config.yaml
n_layer: 14
moe_layers: [1, 2, 3, 4, 5, 6, 7, 8, 9, 10, 11, 12, 13]
groups_per_token: 2
steps: 9613
Below are experts of layer 9 (counted from 0) of a mixture-of-experts language model. Rows are named router (the router's row for the expert) and show model dimensions 0-127. Each number is 500 + 40 x the weight over its row's rms, rounded and kept within 0 to 999. Numbers have three digits each.
After each expert's rows: "gets" lists some tokens that make up at least twice as much of what it gets as of all text; "mostly gets" lists some tokens that are sent to it at least half of the time. This comes from a sample of Wikipedia text that the model never trained on. Tokens count by the router's weight.

# expert 18
router:494424508473546498488493527431529481580545455585543581508477504528519482471483567471555522492504426470483474525516513490477518512473454502484532510566460488512533456450451496551513595468508507507508542431531422483516516397510451498498496507496552522532536571463484452504518483485561478495440463540456559483480491507455500623498456538506597508491514456484528439430524604536483470472523
gets: " |", " /", " W", " St.", " State", ";"
mostly gets: " brig", " Detroit", " ESPN", " Turnout", "Senior", " Pos"

# expert 23
router:451501409418495543611545471538563454460474529513390434554494548454465513447489443519484456546548476465446492453518475468496520533539489568465512541439517541542494527521533516518536563483545503502481529566504478526492426461479550472461530504498521504473523506464498393544456482476489414432466553503499445509481473438557471468521476497503520383512491456504507495457487548542561483528517
gets: " M", " B", " b", " L", " T", " D"
mostly gets: " l", " b", " B", " T", " L", " Z"

# expert 31
router:485518476469507541422463518526542531501500514468585488521464522542507489452504501504470525483445451487549545523554555490469466474488506483508469507472521476507443454504496498497456538471491594504485457515471486428483427510519577485492495432511533502523477476531525442549494522443519458455562442497482621546551483432500575365478404500477522488552528454591552455495473499490504447586496
gets: " the", " United", ",", " New", " North", "a,"
mostly gets: " South", " North", " north", " south", " west", " Country:"

# expert 29
router:421545541525491479482463555444507479546488535583480489482562526538496503504517525494481511521417452494475492474569539483520545511485472454497489562453534431565480454569564452475525509529575494538493506447444506534481551449543530456445542517447521541461458519507494426529451462479518528444555500519453552520445488537453507484566492487525463455568560502556532523478401485527492444501501
gets: "\n", "==", "===", " =", "M", " =="
mostly gets: " ===", " ==", "==", " (M", "===", "==History=="

# expert 4
router:472509558447476470420487536456506552474532441495483478518548498472517542552497458506446490510485533453546537518416516564466514457465474445539486547610521556596477518472579481543458471504493517461533491529527494456537479523480486531497549538492472445484502474489512491493460552503508558531509522534541583531442465494509466491423531474510504530491447463464563479547410506511482474506519
gets: " a", " an", " the", " A", " The", " this"
mostly gets: " a", " an", " This", " this", " largest", "This"

# expert 10
router:492527536526583478520478481538538477509476542492474457502496434509556516561492433488482447430513531494505593496512605504511494540521568484482509535621505494457546513493559538514436571538492458554567474534498518514451532557519479637495437505497494501463463466567415452445461601534439450440529530492518474493477453489471474501480477487503501518481518491529466480551526531538486510534539
gets: " and", " that", " for", " as", " with", " to"
mostly gets: " where", " when", " has", " had", " have", " until"

# expert 0
router:497520561509536520457535462423554488456497486549509531439454489424488506515454535505578508499438523457480446497486520513575545517586507527491456520518536512478497499481530517471528492564555481513552517535458540505445556455498527596442536488501483499520526469554438462517514484489520500460549439509469466527535546428568590591542541533416535489513515477506534539489528416428483510533528
gets: "\n", "-", " |", "|", " by", " in"
mostly gets: " Born:", " Preceded", "=", " ENG", " by:", " Succeeded"

# expert 6
router:453523519549570480472493562460556502555530502472460430542477502496505476536466564454550450495480541475437505478447565474506461513485503486469458468509456521530477594437497562506498472526548469464512570449529553465516501488465488587450535557503460565517477528538535507509498498554546464544538582521541503567481469458450519504489491500469499502472533468446482470447425586562464474501519
gets: ".", "\n", " the", "s.", " a", " his"
mostly gets: "es.", "ing.", "ation.", "y.", "ed.", "s."

# expert 8
router:543537521401695475519466492535517488519462559496498534465455441484551495540547428547418504488530480490514448523465579468526510508523557454515556427527536510480492517506491558540461518473511477527499449507516468435450506507477492606489456555525512522451502485536434455428441535518449459478489596454577502526456446476425486514497478510550468496505508450531469497506492523537516555510534
gets: " as", " and", " of", " is", " with", " to"
mostly gets: " where", " when", " until", " but", " than", " became"

# expert 1
router:474510519543499467468512574521471483446542525559499556533449441540485491541482517506540466493466569427544529602505533446548577545459440550468463479438545498503510536481490478512485431458506501525561443476558491468478487490438525462574578551538561475566523463508527464540517409526511473443458558484499479487529541506572470585491487542560523458549525495450480512500470484467508456491564
gets: " The", " the", " of", " in", " out", " \"The"
mostly gets: " wrote", " \"The", " mon", " Book", " down", " Festival"

# expert 14
router:516571511424489454412403489447462497446476459551495527392554433422536491403480495476544466468532527473482440501484467500527455517552458509468570408465503489512497522470468482502500531479419554514530459432516498496454524496458502571554502521474550471477475520525448504455581501481484478542543500494445472524479526435551478547526588489434514538453422553497474526524510454431525497518549
gets: "s", " of", "ers", "es", "s,", " were"
mostly gets: " people", " those", " these", " members", " many", " they"

# expert 28
router:464453419519493539463504514465442471540500485424475574466519502480499519546544519474581543489434495488490540462539501470505451443474459450439493493450543481476425474420478514478490422469488497516479462456452440511468532548517514458570539456525481467523444450519546543501500440485547475499486540510479542503532521468538534406492498484430483566540611479515486489505480564412530469497526
gets: " the", " of", " South", " United", " North", "ian"
mostly gets: " South", " North", " north", " British", " south", " west"

# expert 27
router:474414488480478435484514428488505510524554573447503562406499479508485417461579551543436522522529475550497509485514490477491499470507503523517467491473571501480533510539554463505417478534497488474496533467452545506567526542513470542425489497518454503513493528431410529527497448507496531550503501499502541496517543533449510451479530430472491536529559460514526468448474396537492491421465
gets: " in", " In", "In", " 198", "|", "–19"
mostly gets: " (19", " (200", " (born", " (18", " 198", " (199"

# expert 30
router:582497530534440468461518544498517554583537507485477514445506535494534478513501544442524501535528506505521479544479562571536510514498521536516512485465497432508575511491504481481512510563509576542485520481503430445480569471510504471431503539506474467516508457545492465498536493521539482553475464428456562512477497504542504456477471535492434487509474480532472490455556468432495565444500
gets: " |", " ", " 0", " 1", " 2", " 3"
mostly gets: " N/A", " MF", " FW", "|---|---|---|---|---|---|", " Nominated", " Candidate"

# expert 11
router:567525524421530497478475492439496503546479477485483490463421508499500499510499433495445515513506456448437566458530527492501449481514518461551496452486507476426550479577588512542487533489486525454478475548456561469530540524468485596464521557442485455476498490532535425493547546576469454484496495479526450502510491474472544518551508517511506530516470502512511461534531475543511465581570
gets: " was", " is", " to", " he", " were", " and"
mostly gets: " was", " been", " would", " they", " is", " be"

# expert 15
router:549526572403608507471503480476487534486493469427510562412452478525538503470442525510528501530473486479544482496506527494469464468539497506487500491538487483500490426518537536471552512460454470451542447475492464497586543499482449539517522527524504466404520519475518453499499502521440434558514538429500395544454472489556578502447505500552514528480436496540467437520527491446449507546563
gets: " the", " to", " and", " of", " New", " was"
mostly gets: " would", " New", "==See", " could", " new", " those"

# expert 2
router:527634525472514506519494461533500526471494453527500441541476370455536547510524581511463466465543505536492496450517513514534466528520535540542524512519507530440550552447514508511446538508503512526475516490556462513480581469490518633493517543492431474535525452565544452421457457477476507503531460475492495536553511546488554496479506514518444540469514527568502475523556500496499570457559
gets: " in", " of", " with", "ed", " on", " from"
mostly gets: " used", " made", " released", " announced", " based", " held"

# expert 7
router:494513569502491503443567431522516461530561526462566487618497477539511506462488500502421568464542480455490547515498616522508538497441500461504520489452509459518442524468437525470480526506598555476475540501555501574438523573515516489456521493517445489421472492459471455447458572436454512467472445459521459530444500493477510466510459483541439505464503452496575500485471490559487461529487
gets: "\n", " |", ".", "s.", "|", ")."
mostly gets: "es.", "ed.", "ing.", "s.", "y.", "."